From a checkpoint of a small mixture-of-experts model trained on Wikipedia: 10 layers.
Below are experts of layer 4 (counted from 0) of a mixture-of-experts language model. Rows are named router (the router's row for the expert), up (a neuron's input weights, with its number), down (a neuron's output weights, with its number) and show model dimensions 0-63. Each number is 500 + 25 x the weight over its row's rms, rounded and kept within 0 to 999. Numbers have three digits each.
Before each expert's rows: a language model's description of what the expert responds to; "comes before" lists some tokens at least twice as common just after its tokens as in all text. This comes from a sample of Wikipedia text that the model never trained on. Tokens count by the router's weight.

# expert 7
Short adjectives, nouns and prefixes after an article that often start compounds, such as high school, cross-country, well, re, co.
comes before: "-", " of", "s", "ing", " school", "er"
router:485482508498501493523509464495505551471486515492465501485483480494510508509530473502532500492548522475477522470489501528484491505491532482487539496450469514501497423509460521476514514520457512
up0:477473455473543489507498500493486498480483491512534481479497480504501489475490530528504490459427500478445504511504477543486552488506468487485504511498517501482508508500489539512482472505500493
down0:504585543504538500501475547491466485501497492494505500509523528493485498498498496482534456485515480511516497485494502481517495494484495514495536505530508513510492499487546527492513522489484485
up1:490484544495480500503476481477540506513499487443506485493505397523480447500478475541506504537500522503474498468528499471424457491514482501486517505490492524521531493484513468486499506537520504
down1:494500535482511516521445544505491528500455498533480549498510512508488470533510468530502498470495453514526418517577487479513452484530485537481500503530495483549535480495526498476473496494492492
up2:485482514510488476468514431457473487481458483474513474450466496504505466490533470543485486503498513513461500467472529536462505474523451464513503448539503517499490506491484510484485497519477514
down2:495512511486489510495503533467526482525500466519445439495489531486420511532497495486499489484509498524498474535472539474462487552507491510480495507490502492484514475498501470520490473516500451
up3:518494502514512526509494491501564492479476511493479522523472502495566498475524516494503521475500501492504450486538509481478495514474465533548528528493484501483464456461530485523464486510531510
down3:506527470528512458510537510527500497446521548441524511501467481483544525509477522498484520510471504491457476542513543464452462500476493520523518496519495488486480524489474486482440536509523460
up4:487489497503493500492511461494501513495481496499493488465406465499506527517516485516561494460513479526463502492493484501519518527496501461513498487540497534474508492500510503520558509496499424
down4:504453501565492513550513495494497519504497509465489520521437500491516517493492473476508460456514567499493529514428498511482453511494500498483495495489476483507498509506503508499511523521494499
up5:473511544498515494521499500496500511492506510523541519488507489474501502504506466506510496489527494479497512491483460510542499496495484494470526479477528499524503485497500518483517483453511498
down5:482511492504507455536526556498545492544509543532495513487441543485503558488525427528465487482493490522468495499507520526470495501500546484489513477525489493537509499520489471480511510518504487
up6:531513541490503502520557483511494519530470499484506522477501531535526472501528494506492483485527504488522465507526509493505523464554491490490469469534505506525451463515461541499456506532497491
down6:532475517495497503516496506507558523469501492479522508472541492435514498501457500474490497496518492490483472494521535531508498538507525514482477510499488473480461482477483501498489502501520450
up7:483517474508502495495497498473492520447492489530517508497491472500501531549476516495483444498466547507490505496480480503499481447539501492482519558518496512533422565475479552496519490489509510
down7:469500513482528500514493521500487527495501492518524506490505519535493427520489517479460517492476474485492519489523524464503490497541489537512531458517519508488508510527543513453484511512547505
up8:458500501505502497522478525517486486462486540507503496461459502521504484456507490509492478458441494478508480499466517514502495489486471509476493509525485521495492486496497493522516490478478473
down8:476550475535513507427480541496516459511480505477497497492452506480500543479480482482493488529515495556495486495539540477513502523512501492523443459508536506513452492506486494463485514496504511
up9:472481478469479454504506522511454561457496461497521490477499486495507507489494518494548456479430532521496476498501512477501507493535494455489504504470476510473491507487519531508458498493493477
down9:528472519464505487529468509558487487528481505521530480488510504470476483451509498492507449520476506486509514535494536484488504547489491467516500465476491510523471503520509484525476491479484454
up10:488459498495482500505555498438503505457501523500498500499453494503554508510554502498504503500522536454513544467498459456499536527500478501556499490534502550481492510466503498537505497498497460
down10:502501498501524530501520503506457505497483502503492505429497501524498498507499491494501487522499498498530506505497500504503499498500504485464497468461499504507503502475504459495460496518496499
up11:476515486492512456488538494476541475461491547518502495512509515497544537463522515458477500514540493499506493489452490530497500475507514505484474487524505480491504485503497487504471493521514500
down11:479536481534522470520489478520491471528513511526492507493502518493454515504478545487526506529503447537517527506509495508536499485492447486480464487521518534502521513508525483468499480511471545
up12:495527464498484551521492477470541507461488488488469528537505511496507516492514481454485522490513527501498481449434518487489501463514507508481521523517475494524459485532492598475516526488551508
down12:491529461522493536535500509518475507504520484490526483544556475481466485510521495496449486495512485490468535533515510492491507481492518501565506509506518513492493512532490484458487534509563469
up13:506537471515496476489542484467495522507526546495461505481467545488523570436519469490489508503450500485523499475507504480551489481476507510499490481508509495491483555551518503525509505515513491
down13:525524493503486467496482477539483546513511484520448518501506519481481524478485496518531503493542505496507525536506506467496519529505505491460456537503476494534499503495497499477508481492499516
up14:517484469527521553523535449511513509453498565528480530489460488498550502490489462506514455438513484482484440501484509537494507516495438520503517510500509518475469526471512527529494514473508457
down14:488528522499518387504472524503514508463500537510509497469466494487526534519488502520496512527496507493497515506550512497469475480471490522507499485514499488461489487509496472453482514527529478
up15:459474519488520489518502537500475525520504537516484484533486469502481486553514531520480457490532491467502508523487480518449508511546530510412462489521460515493506501514484516521429506501482513
down15:526489488506505494488510526434506487494528472493493524434528507480507460520513515547495498453543497523539484503513481474519489493548471487483461514511514496526510501484505498490519525526540489
up16:480495499460516489477480538495478490462519525492470486509503473478486481498523525531503453507454606463488513514513493512446467508470478506526506489498483501467528465494486493482526470521535480
down16:510507500463512493487495503555470515500462496472504477492480459513477475538455543504481499523498498521516452471586539479507480543489483511499462448529494515483495518485519507463449518509472498
up17:502495515507494441491489498521486527480510481453503461459452489500491500501513467487527520494501522502500507490519517468518528490480517524526474509468462502465504503465477518502506494478491515
down17:533481504509495504573478469499498510508501495478508475511459524523490498452560513506507475483512505491515485506518525470547492485492462448525515516481522489500517507493516476517546509486467498
up18:490483539486534530478511503516467522424492510523523507496513532518520460475539519473506560505508434466490573476499504493513534505507495530495499493484544491476483425536486477508499443494446490
down18:499525532543527514493481507540505504467524510482502482524501490458501517466521507535556505550497494516511496467444492493493559515480516518485561468501489473490487504502560459514531516484490516
up19:482485519466476499500462520451513475495494479485495527483533423500503472522487477502483475530529527497467537488496464545447467480495492516454502487537490498528499488525497507477524497544563472
down19:493522498527506480476487546510487480509482498551504532478489486501495524532515490499494496482446423527501466531537476474479506475502533522467506444520500495522507517486528534468492493508491509
up20:497524498511513518481497518500553508504457485492522491471478463495499491494542526463532497493488533476510514496525525504505508491520485480515560537481457508483476493498515515501521480483520490
down20:481521486503531518499444524509481471507505507496489512504479544542509458508476457487486485503499493479560475511523513488524516500519490479502498448511524496490533490511503520480517530495474521
up21:508504494508497499467525506492484531487476502455535490449487494537520507471501486487506509490518452517468450499496505492549517457491491534510533505532505498504469464488515518520560482448469473
down21:528509473514491472479504555506504509484495508498510448490474520508507489485534488544488512496472476517529511464473496494464499498473492500552519529508490473498514498514506490519526528476541474
up22:502517534511548487458479531488516473530537536453429504483473439505521478474485473545513477521480556498487483481528458490483500493532508513505506485511491503477502512488460458503487480519503519
down22:508469487506476471523483479539504530553537538532449523535512507517480493484525468534492465492529463468506490535521463501526521475485496471486500519539524505493516514495504537478538475483551556
up23:529512502517504468511521454478524525471479468494578482495497495496497521507490508487512472487463498543472497502493518481506488509483463433536502517510500487479504514515541526494500497499496506
down23:518531502485523498518442578501496427464494500550507525512542510458452448537492499513506495490531457485550488498485543478517509493501485481481480479537524509489536510519513511493538492488480473
up24:498519487491503512474516513509483482476502516483510505478504509513502497473496505537513558505464510507533535502491500478491506480525510517497498473489543513494518555488508490507536459442470501
down24:538474506455526517550481526523472529476495485506505501493501546472539487521490488505508478491510538518485498534479540486465477533499470523485519523474443497493509511515504502510501497508500451
up25:499514528472501509570508504481504502538525525496453495505514502508458545504502483501492505519513459472454516473427506529515474503453517469468538475498494503524522516515516510520490513536483496
down25:486509471526493486513524518478544525496511524511529515499446484491465542482507516513441509431488505512515448502465538463508508507486550481487497484504500533498535507500456482471481553520510500
up26:493502499528502501483542518497484536453508459508512539452484503470498498527501539509472486444519553499504509507494538512536493487521511488462511489495495508520440505512480500504515507459446524
down26:526481467517488514489487494486508502485518500508502502470484534484474500507518495522462519516525517522458523495494480534516494567522523511491507504502531508492526507515508492497511482521521440
up27:508499515484485527544503490518483525490491498482492516495489529542510471497504535513534475517522482525540492476493509447513518480474543482507473523481549495500493478519495487546552515473462455
down27:559490483462478502503501467532495517507481492501525507476521535521472514517461491522534460529472494477517510524444498484482510530498514486507529514507498478548509478508522442550486470469482477
up28:541507527519504499543503489528474503538513483490510493462502487525495527508476510511504500487489518525496505510475494513528477456530500503454515486529502529507455520481504473543477572529494515
down28:524479524485492512488495517510519464517481496495477472472514486495523517476458462484500507497563479537505439537525518502478500525499486475518477467472520462538513525487526515520492506494475489
up29:469454505463514449455498525522495551472468481502470507496460494472488538552528494491505476501490554516496534495530501462442479526522509516514503513502469503517491473474463495479506490471518509
down29:535518495528465486514531538508500512528493521530500545467507534547463487523506491563490509483491522537500504521550502510535471509508496474514459483553507513507552486536476482469492490473490493
up30:494508515522536532520527502498540580498479479482478517498512487518465517493491492510512483533534519510494537482501497494496519512481508459487499502464520522497476485497487494500504484515473477
down30:548515503479499511503510501507511494511503561490533505521545522502483458494542509489488494472500500487510492480517537522521501476523494508462574493472522509492510439516532479491484519538506379
up31:481491507454533490470527458484477502533486510481476502485506522482515511532513538472511523505524487486500546499507484465503526487475529516481457461478504493531489512529492522517549493506487523
down31:515474487468438455503518485477525528504485499519477536501551533460472523487462501484521470507498485478494524482480499516498514489476479497468555517489498500523479433553523480472516499482535522
up32:494466469515498501524507491514437526505510515486516509523513522527490540538495499487480502502528540486537475513504504499504477466534488510491554485503538519498461487462462434496517509479469505
down32:508479492501487496473496494546479503506456468531514557465504482501479515500438458543508540498524519485504542554505504514491493522533468528472474502541468484537486499493542520474512495472471485

# expert 1
En dashes joining names or date ranges, opening year parentheses, and section-heading equals signs, such as Indiana University–Purdue, (2013–present), ===.
comes before: "\n", "-", " ", "present", " The", "C"
router:453478506507494525521516460452517501491475511467490472482494465516487497492502482526529478483507524465497495492457474514499513489518505432448540499480482540482510466501464500501522498511486482
up0:501509492530508534485501485513538484501451498471502499500500469506574501505553435563519497447500513500500554422532499500498501543498536459488474498498453503527476482499540531485513513497492501
down0:535500503564483528525501466528478500557516500502503464486438488513459497524501500500510498562503501529501515489470494503497500497538524499498500502504492461509480498484557462476501501501478498
up1:497491525503515543506498495494546501504496514459500531484488499507555478506503473516506493489494524459499509496473474518496515537435566461519496518497444527484516476501503520533507546494504465
down1:451525494447492500471491476497454506479498453495529445474487504488510496501475487451512502495468545472485476534496483599539522528490475529490531484474482513520464520492523500532489488501503528
up2:490502451493470535509469540550485502493434466465534429541491473502509475547532477535521483477528506493477500508536478473466554529514518496498501515542513524506512479508481508489502479473506450
down2:521529465484519458503533484480548461533569463516502509484528519522473521505520469499510494502503480511451490506437511500533462537537534527513461461525532459496489481503503521473467500473490479
up3:547478468529515510496553450538497510495518468521484545485490471465528503502505499519476482492475500510487484484486473501421485510461487484502494533520446487512529492468463489505504499506520481
down3:501505466512526481499526457518485474442495489501475500477473505495490480484468526553475522482508489567491503529486530493489530491493491521538494495508482474479501504459495478520542526523492507
up4:499505492501501504499529492458501503502495518404498500503520478502529521524500493547501500461463511505492562460481450517504526517447505502524499485495496550498495493503498500490524573528506491
down4:495503536514455506470503457494489493498518548500484486468504496495501400504505496542441496503516504473503508511504500488468490500499494517474516511516501519500500503502495472496503497508558536
up5:482517496516501514497547509557510502495485506521535474525510517542536494452492474476526527496491508520509481491488500499552483509506583548479469498473522505521507483543499509478515483489508473
down5:459491489526502494471565559524492513487502485532535465522472528472526525496479523473502461486489488508510524477485455498557507472510498539479520518453514491475497506495502474551505532485522495
up6:488429474544494514511539466494499558477474451479476497500509479514508482482493527507507478466529527487505493506497523522466492493500478467550530538466520517476475491497491557475553538457491475
down6:510525502494463508523524471512498510513539532538481507509521510463501476501491526498472477505527507521505533528471482529440496515491489464494478532530458540503509522462490535532496483481497495
up7:474485503450482497500466501481498552478519499476509525526502496498502582512510496471503442503490541486489530499485496495496544481503517458504511522433470468481447472485429491436490488507533483
down7:521489502495485506501521499515517484456507521497499498502526499514467510491504534518480506490503491510507496562499497514501496487475500493500481533490491468526516465561499450514480469512498520
up8:517501486489508513496502466491520505503480579525520504473484573506517495523496470496513514468497464509521528512477466554534504512498512502491494465471487545501487493448450501502545515511489536
down8:477538457505478559491495543501477513463503488502486540525559498502510462486490487497515495488492487494470500523485483470545472530455492488479481526495509457460486496581505515499521521520550482
up9:498517503501509560500511482484505509507482504464483444459487501491517488491571488504494500501500499496512540484502425519505500491484527496495499483483493508497498515520506501500518505506500494
down9:511504526513502508504501504498500495516510486505500506502525500500449497487489522536509509505500504455504498570503489505544542467516499494416503500524495504500494475511520505510500519498485499
up10:548498466475474532496490515556512513523505512503537520459486541545518498534498520480521540509540481500528487503466530539508538480524507513459522520488508495493464451503446488496540452514489530
down10:436496488545495498491454492489474457504485485473476500512497466492508463526495473488480500510535501471499463552446474468500494466560490494488446508497511482453507485491501481470476522539525480
up11:468535478514491492474506453457475481511495512498475483480465453504479489465542503567476498506494546457467498488482499506457508531493474457500466500525498542506544463497465503535508508496501494
down11:480505503544461509509499508480478464456492509486510501516487489473485486535522501537432472520513482528533515597471508519451513552513493528486512486550452460518500523509479483465451544488431498
up12:498496504559522530490497506466505487495458481432513495491516501491509452508495469497499536511488526464507515498495484456506459482489472527561508519458480486473491523517521504520505504547504536
down12:530501545521496504513514510464536533498531463495497496447532498497469487512468542587485520514521495506515473557480452461540474519514485495541535465517504531484499522477464530543493481540475476
up13:486499502547507527505519499486538486466468522497458496514446528521515492501505442507500505479502526505487561490480533500530512525496564439509511494494470536507441472488533554504504579502482492
down13:515498477519492525488555520477459507504531493467556514521478562485502465530512506499461512489529517510523468516479502518473504491495465520539515519456494467483561495480479458473480494528502504
up14:480516521484516514496512492500506525487475501492507508482482513523504519493509478506524491504491531483493575435461487480478511505494514473502499512491479518503449475457493506503480494508510494
down14:495473483502462503505509506519485491475495474492512512490475519487495458521478491531471497519494496491474516530474505487510532511497486499492482571470477501528502535500501464525503531511512505
up15:461458533503531488464535501451462481468524507497497515502495515520490485482520517518516458471506578457532468499482501508493471480516492470478496456481483484500532525486519527524492489506499504
down15:509491495521511512507515514421502471508549493490492530463561546532476484486515502561487505532497502548514515526523475454514527515493486493539518444490495486540493493484448545511478511528488496
up16:483493506491531494550507497515494502479503457484507484502504471492505465526515480513519486480499498479495517507512480538471528536520490479504493519547536509484514472516500534492550476528501468
down16:515520479525469484500502487491478490501493478504484483517465489503457476483493503511506490522494488546523473552489546500520495553518512515556500427512514460504491537516479536521472520516468492
up17:467465500493521534508519484546467485507493462514491506546502500521543511491513466494492476474518515479505525487474512499490492487511550531477527506488534555504490466509498528492498488498504495
down17:491535508526488520477516486499503513568481520535504463482486526505508502497508500522500518479514473530494506546481512511498494511510497518501520515545501522498488493483533497515480452502505495
up18:488516478501489532514490495523533510515515479522461508516512517508536509486513480482480482509461513505479524503449494531513505483470526527469488528515487515524498489518489530531485477470482504
down18:517521491500537499479507502500492529524492458504509513525495490542542486481487518517509526481539485510515493522512483479494497446455506513533475486516517524487455523496537506523473520519485476
up19:517503481491472524468491509495524510544501478490527477530495489525539494450521502502491508473521514529511590505485485494484503476484523561498559515492496528526510512492469506488508481482497487
down19:485489493515497503488480537509497517547508514549490505485530493472464508494479484529504560518545469496503471553473508496531487500545489507505490462505523512477513481472529524510473458537451489
up20:495496500479527517490502493512490468435477505447491470503485502515505493487527492502507486497500497472471541492503468488523561498501513489501494494493489562498501484501505529505527581542491503
down20:486510497546496504466511574445510500503501522563501508499492540507487540529495540494472601504505488489577472519491459498516520474498484498506501526459490510509496497533504503510456477494512481
up21:494524448526519512529468484487473537493486511515460532510522512494487515489516493493495497467510533497510513470516482510526520517503504521496438500480462479522483459527530541480534520504526496
down21:466488485493484503527481442511501510446492493536517517475498506506486510531495504486500507499534490492540488535529500480519512510515516517497452483481529501484476488535499483491491512488498540
up22:488519455475501503469510460482541465477481584488490488483459523502498489508538487501546514510507472504516522490473473492497524491510512499492427466501496548492493508502505519541465502512499501
down22:496542464497483482468516509495504509505514509520513526498491494540514542486504497535496478483481506489499474541479500498522439535502458496486508518477467490476490470556494495501472511502483498
up23:497536501468521500501480499518508501499478499441513498480495543499525502501531500502501499501501502500500564479435495535454544509500515498447491497526453503493450469529521530502539501499499500
down23:462500502500497451499502495499501511547513503460497530500445502502498447520499495502501500524525501501497498505535501552489592496507499500502502582445497443499501499502501464499500529504469498
up24:509494510481499488509526473524512511459480481501510483486504501508557494493484505493499511471516529527493521518505547536522497549460555543483511473504534463517542520517478552493523537453483473
down24:467488497481491507509492517482491465536502488534529452507444500476509507528488545497518480483515459488501499578488447493519525473521484514516542465457509510478495496482504558527472484490526503
up25:492532521472464505443532464539507479487519514504502500509482515516518487515527469483495477515476494501434474499501532480493466480453506462512451526511448517495503454479515489484495502524524532
down25:504504475501515470510526454451511470483501519498484517514493543480513509492472484565493511522488472482505473493513523490518463495505502517527508493452515530493486527502502487491523539493535489
up26:507503487515504524506534498451507507491443570505447479474496499524505509506590418523509481495502498523503496498462496504506513526472512492490491446500505535496501466491506509535481549511494503
down26:490460493518508501497499490492492487523520495506495527502492513489470496510526557520505478505491503492489501522504496501490490472506434505510495457513476481498499544497458508501533499480551449
up27:513519511474497498497501483477484499506505514400505429460467488456488490511505510516560557510481493474485516501495483460503473502475483491574495442507481491484533521483520495541501501527430504
down27:519492529506503538535491504499534528484544506517532512474553501511449475534523536539496515496495477518520470549509509504498503510504494513544523478519492514516507519553462541548497504513526492
up28:501492511513571527489504490496493523500502502473531503466463502543540491518503470557503486494506506495507510496486496505493500521495499498501529469495491512490459501507511543506527516512493516
down28:493505494490498492495503487497500507497518505534501504491501511521483490497495508499508504558482496488512480545486464509502510493508506495516494509556474511494493496486488510491527516451531507
up29:498471526507510518528509515488485523537528554521493507477495561512511541474504500486505512482522459494508499512424497571479508520507487459466523488517479498517543460499444487522509474481499479
down29:479492494503477496458473506473502463544487465467516461490509466509483497490525492498503475500472471537504499516447458477511495528517501521499494500531471501499514535484490482524487524527519455
up30:514509470542518513449500483516459513499545494540513498454490493542530525472496541516443496491451506502492491490437474538439512513494462471501508489516476496517540497491492472524571479525504511
down30:459497495511457548493501497508453470464492489482480525496490487474509442495451484545466506500490524507498500610477507480523522546497513518485516510510504477479504515491457487503482555518450506
up31:479501491552504531479554503516452480502544518515486423474481539493500488557483494470493510473498480453484479492453513496542470496506507487478496499489510525521486468477501501501504498496467535
down31:516516485482458491496499490475520537487504474492476526526458489450507511508479511531498501522477492517509468511505539497526475503517483529487507516496511543499488484492484507492516471472482488
up32:500501498517561500503494498495509503500501499474497532487500499501500499510499484501499512448514506483505500499482478523461538500544576497500500502546458484501467520499533501502565514497496469
down32:464493479503477500500502497534520486529498494496520532533509498497465501503500561558501523570529471503523500502499500500527501480529485509469520501515499496420469501509510499491502504541498499

# expert 52
Line breaks after section headings, === heading markers, table row pipes and separator rows, and hyphen bullets starting list items.
comes before: "\n", "|", "The", "-", "==", "==="
router:490492519468513505510528488453524524487494523474488481487457477519532515510516484550537530483528512474482535491498508542460543527467527481472531525505474508454476474519488509474518522508478459
up0:463516480555511465573477497480516486486515493504420433540489445496457481507498498505500491510508494450508515503494534507453434506535509522502543504517504538504514476526464494501493493525529501
down0:455514497468543490508477480500503493446517508533488490520484511451503507452534451508473448550501499481519498557486519492509494508510455473495509508478495504542484477455524491492525486508507496
up1:517499471463508500512475498499498495542498487508506475458514509520487499500502440536557480490512442505492461450495498523498579488484533453503507471481540522488508463493458513560518478488467465
down1:523513511474479530535478537498475505499513494509554524514532505495499500503500497439501516483482501480481488480488549476528453503487475491507496498523493521494465521479475476489521496486498529
up2:505494508518481541473455493469477467493486486507509534529484444516484548488485510466512485500492492510497427489497476488475451494513524511496459514474495498562495447478511513507498548536476525
down2:516528516533512534499516487471496508486483471497493518469526475520498496489474491511508454536500494497497452467528481489514469505524506446466502474490478499482486464471482496516517517470491488
up3:511513487509498509494491493452513557487492523460500513509492511498509507499571492504501503489474504508493499486494495511553482488451491479498459500467484513506478438502495513507574490533397494
down3:499463502487489488532496501519496510516480509470496521495468497519484498484492532530505476525525491490509546543514530524505537534516489496498496491502504456488485563470510484510466507469523480
up4:495530511462496505486542481543509502563491477507473475499484517551518506535474496468544477494460540533526540503511527502504516525465556549489497509526434497497528493477497494517510489460464542
down4:499511457499518531508494494490456511503463564478498501472488509511504501503485485525504487487520480480507530603457505506499510519501503501513445546493529497480488499487534485531489484481484503
up5:465530493537483479469488491496527485474494487557502500526501513477504521472480480557527481496520440444505517496487537497577501523508544495489533518500536535470458471490516497506527490523518461
down5:522490519514483536515458517504453569496478514491508505554504470514488482523501449498480506474509511451517514541467507475478484489487482517473482509489512525521514555490543492504499475560518523
up6:523491501493522547457531473530529501497507514472477542494499480521525540539486487514518508494471548504506520487496476488492487529525486497504445527477453505497541465489528481521492559479462458
down6:489526472504502458520510485485504515521505494497498512508516503486540520489502486470462535519488544498538481531516489474499514543459446534558518476492491505492482517491515476475515513519461503
up7:476526488516504498478487487518606534517508489504521446461505511508518533479490523484505503514463452481525494492447544524492552506494543488478521495519472496505479508498497482499492490489517470
down7:546493515516483529530486508499476514500482473464501531575494497482487499535495501484480510478488551488479518490455491446485516524507452506506485500490513517520522523449547485510556458550475520
up8:514492496519564476478535509504451500486492516469471511504489483536517532495504501489507489492508558524491507513516469490487414519519516503504533522518476489464509495516469466470489508490514517
down8:479519497507540451510488518536492490456523478487500522510488494476487517476506494521509479535463516491529524610486560509526479502455515463536492492514523493486452491487505508493477531526565528
up9:520478481531522495497506505432516517476521527538483533485535488467496526528526511466467502501572513530482475491495493447472537466466417486528492462485491487521521527481496489491509536526492476
down9:506469560477456514551496491496505523527493501589525523494503498492505500505494554453510472470501522548469477477503438460492497483523489468472486510499511526501542491500537520500515533501477477
up10:510475443474525502500493490505506470507494498525506472470528512493523512497527486490501471493447472492474481423444545526504585501458512491478537509513498511504488452466502494491494504500479493
down10:505500515491484530539451522500537494508511449503503508548502515522507498528503466459487524511482524480471479449499518432517530500477495514502513506471512512516444500506467477487559472505518544
up11:484500480484551545512462452499530499501461484499500504501499462500480548501513500499501498500502500475500501500487479501500500501540517468451444499500456519531481500457500501499499507501499488
down11:502515498501466500503500467535498502488514499500470499527500500500500499500500501483422498475502487499538484500535489501508462501499516500499479500480500499533499501520502525500499500502501518
up12:531477504508490484503473483529493457521489503506489483482460533494465484544495527488470469506506455494445480504488509520463533494515523530577491441477481495577546501506431474495507500491492503
down12:486499513474488476530487483492513463513511489517489495489486519532487495514514490465507498487504495578522490516494532538483486508511501480520544499481497503517569491483487532479483527501500457
up13:488518515492534490530507485525503520548513457526495510487515518541522514508477494485562486485503522540542506496502488486504506503475526544473501520511486490480518494495492495569502485483435527
down13:509523451493512523502508480518466514465477560487501478460508489516523495501490497516502470461508469487497509535469481497504531538481509505528420538511525491503522526505523468527465467480504510
up14:461481477519538511510520488474477456505485514504451488508482469518489494478507454498501481488427525474508488498502542528464496503524490523514462523507503507455526503499518501520526488497488537
down14:521521496479521514546480514480511512466513502517496501522508497502545521469517524455520474507458470509478481525507515497530482527489524455523489499513486519484503509494495497487517545506543564
up15:507511482506503473474506511510438492489519522537494483511470515434492550505524494503507455476497462484511458499483442516560512491518485468504490439443509494517518505505493473570506534477497580
down15:497479519504483513529506481465504517523485506499573456494482528540473539526466486520489464522504512509518503504491488484498495455546490440529505492552487489523541489499461524479487507519502497
up16:456537466514501530503511502494504516510418487498475500500494483511502504512495499506537506487500470502499527458495509497503499441500599486460511506499446527510477492534499510529550497532470489
down16:444508482538543475506493531502471554488499527523417554506506524514523453521493503497452497452511526521507464488542445519499504512489505510500508506533439499542499522528526504532497510430504487
up17:485503496492484511509502399501500495509491555504452509420491495504506501502585505503511498391498497516508500483497456509507544506518502495492428415515496506518482497489506507541514513504478480
down17:490483460504501464521480517476496561524518503508487508538505534501496531504503485503497508448518493522513515486502517442481489515496531516444499518439518463486555544492542497530528496531579447
up18:479536490511527524461566519527535512509489487482493522507524550523546518551485484475540488510494456519524538492481504500531484509526516462482503484463451510497445429494519494508525486477480468
down18:498505491502508509509494516500505588487478489530486474510497495461514494516509498444423525526492474486522481510494492518474530513428444524535485468492518522521503504480482484504538509532479490
up19:477444507460481491513456503487478465526473490499508490520528462518464540499481507487560475500504519532500529481511488478474510502535502487512469522512520498447518510444487504448500485447508448
down19:527531511487479553521443519472488482519510447502517518536479539510464504548507498503527475499504535463471507445500451470499478507548512468483518526508524483508462478491534534477522476478484512
up20:486525508484503506486551485516505488476479529537476469469474528504501493486479488535539491468457495494504520510492499527509505528500553524493477524504495504479499469495521531508484496507509525
down20:484509439529523524456512510506520501495503487478495523530496519515483513523541497525448453521536502500491546614499554495459538467533514489523506519511479471456507526494501471485485507516509490
up21:503447518513533489515491527501497482423477525470469452494497474523511522511496500527512485505487495505503538502433483530488510471489555539514506482515455500503468494508484517510515498473453465
down21:457506521471506512501530450518492530500512561513492491492528470510513548491470504557525496463522511478517469536510513549538461487509549506482505521479509477527482518528492477528488511502529528
up22:515504491443546491489539488512485553523496501463481479475418462477502505520519520541513490495504535514500518502498486505445455521478543489492473548510450498465545522503495530504500517509484523
down22:487536508539443479537480502497491493501529496499520558525497523499478508522487507523491493510473487553503519637466531514497506508531514484483492498496553465516464478496523519480480536479512476
up23:517510494490514547495513493502502491498483528509535452465440520537514497485497492509492486472498489494502518491492527548520510531507500523540494494499496489480462467506486554491552491470486504
down23:507486512511525532477505487486513474502522518487496503494517528503453472530507513511485469466500492473467522568457530518471534474514505436507510537497481493500528482468488439510487535539493546
up24:474492496504507540544486446497491492509495502514493503470488519497517500494506451469500505456512484491497522424505478504499477434498498456442502441477420514499452489501478498514511493496463493
down24:509500490528504481529505496466504506484499503547464510531492504492492494441508565495499492493515463497541514502447511548537480468498484515489486514506484492502477519503501495494496501501501505
up25:452515499500538477487533505482479482500501502514489439552471520512486520508544507555498483498540476468551527500489509560507472515492511479525517437502525492494522515508497546509523504483509512
down25:503507474517574517479500446472479481437489470528500475492467514474539489483542487484460451497530499487530511545527494511531486514493458474531447492470467551513471457470496502510539515519558510
up26:486486488474523537450509495510505528497511491493557510511509497481504543514490502514505486483458507500472506470493532510499552537519478485477496541498459507477460459494565516500503526482512463
down26:512508501497491497548490529518469538522519457474503514512529504481534506499523484467478500526494533478503528472500493458490532475502491519521501488501485518511473512510511494516536482500480555
up27:464496476499548546474501498510541526495522493458413520484517471546522542514479466501472512515477479493496499478468475538459466514546507476485469529500453507512487490507494493523506518479481473
down27:535512471529508455513468504476460498502513487512529503513514462503545519489517488481460511491507499502549484502497501492521513501481461516540524470510506517501468523478521499518485515495462511
up28:466466494468499525497504497500518519506500495484472503500501477500502492478518498499519489417484499506504506493500500499499497443501511494547506509492496487502498431500497526518544558481490512
down28:505485516513497516487528550454487466501507478504527485553512464500496484497513537444511513484501498521568498488495483511534492550517505543448487458501521487462518525513504481468506477471502501
up29:495478464524511523547491420510492512445486507489510518497434444514510487507496459504517512407496503500506494502457486506506496444478530502492503507496480508509494514487484556495507490507495512
down29:550506516523517503484540503473476484458450446503503481479534472501478471462479495523483541528522484439500494542476493484495459485545494538537484498480540481518492571476519537488523488498477472
up30:443496505501495474524527504520506507427491504495499457496497462503499498516495492542498464498558465502496495463495497552505502473530504497485499457497505502505519515499488554503502489506500556
down30:496542494491510507511493482496492499492509478492466507476491517479456507503521503480464490484510530518482493567550506508506494554546492523469493555481499505492483528453505492494485507509537531
up31:526501472498500501496497497472485500502447522494501497460498494550499503503560500501499503500499503500497497475462478497498481488464534503498480504476486536504501499500495553499498502502478511
down31:450491517512495499575516505482497501503490500503500510512451504505497498500505499504501498535502479518473503668499503501496503497501502502501517499498500497499441499499477497525531540497497496
up32:493482500500512493499515453454498502475467487501493490500501510590558473499508496501501510472480500503500523510496491505492457494499594499509501496479486581499440497466502503452500513467492503
down32:485524493513490507506487478510449534498515488507456501509499514490480500514460502480482497501503509463484486561517487503514484535513497503511494504506507499499486502497517458524458523500580475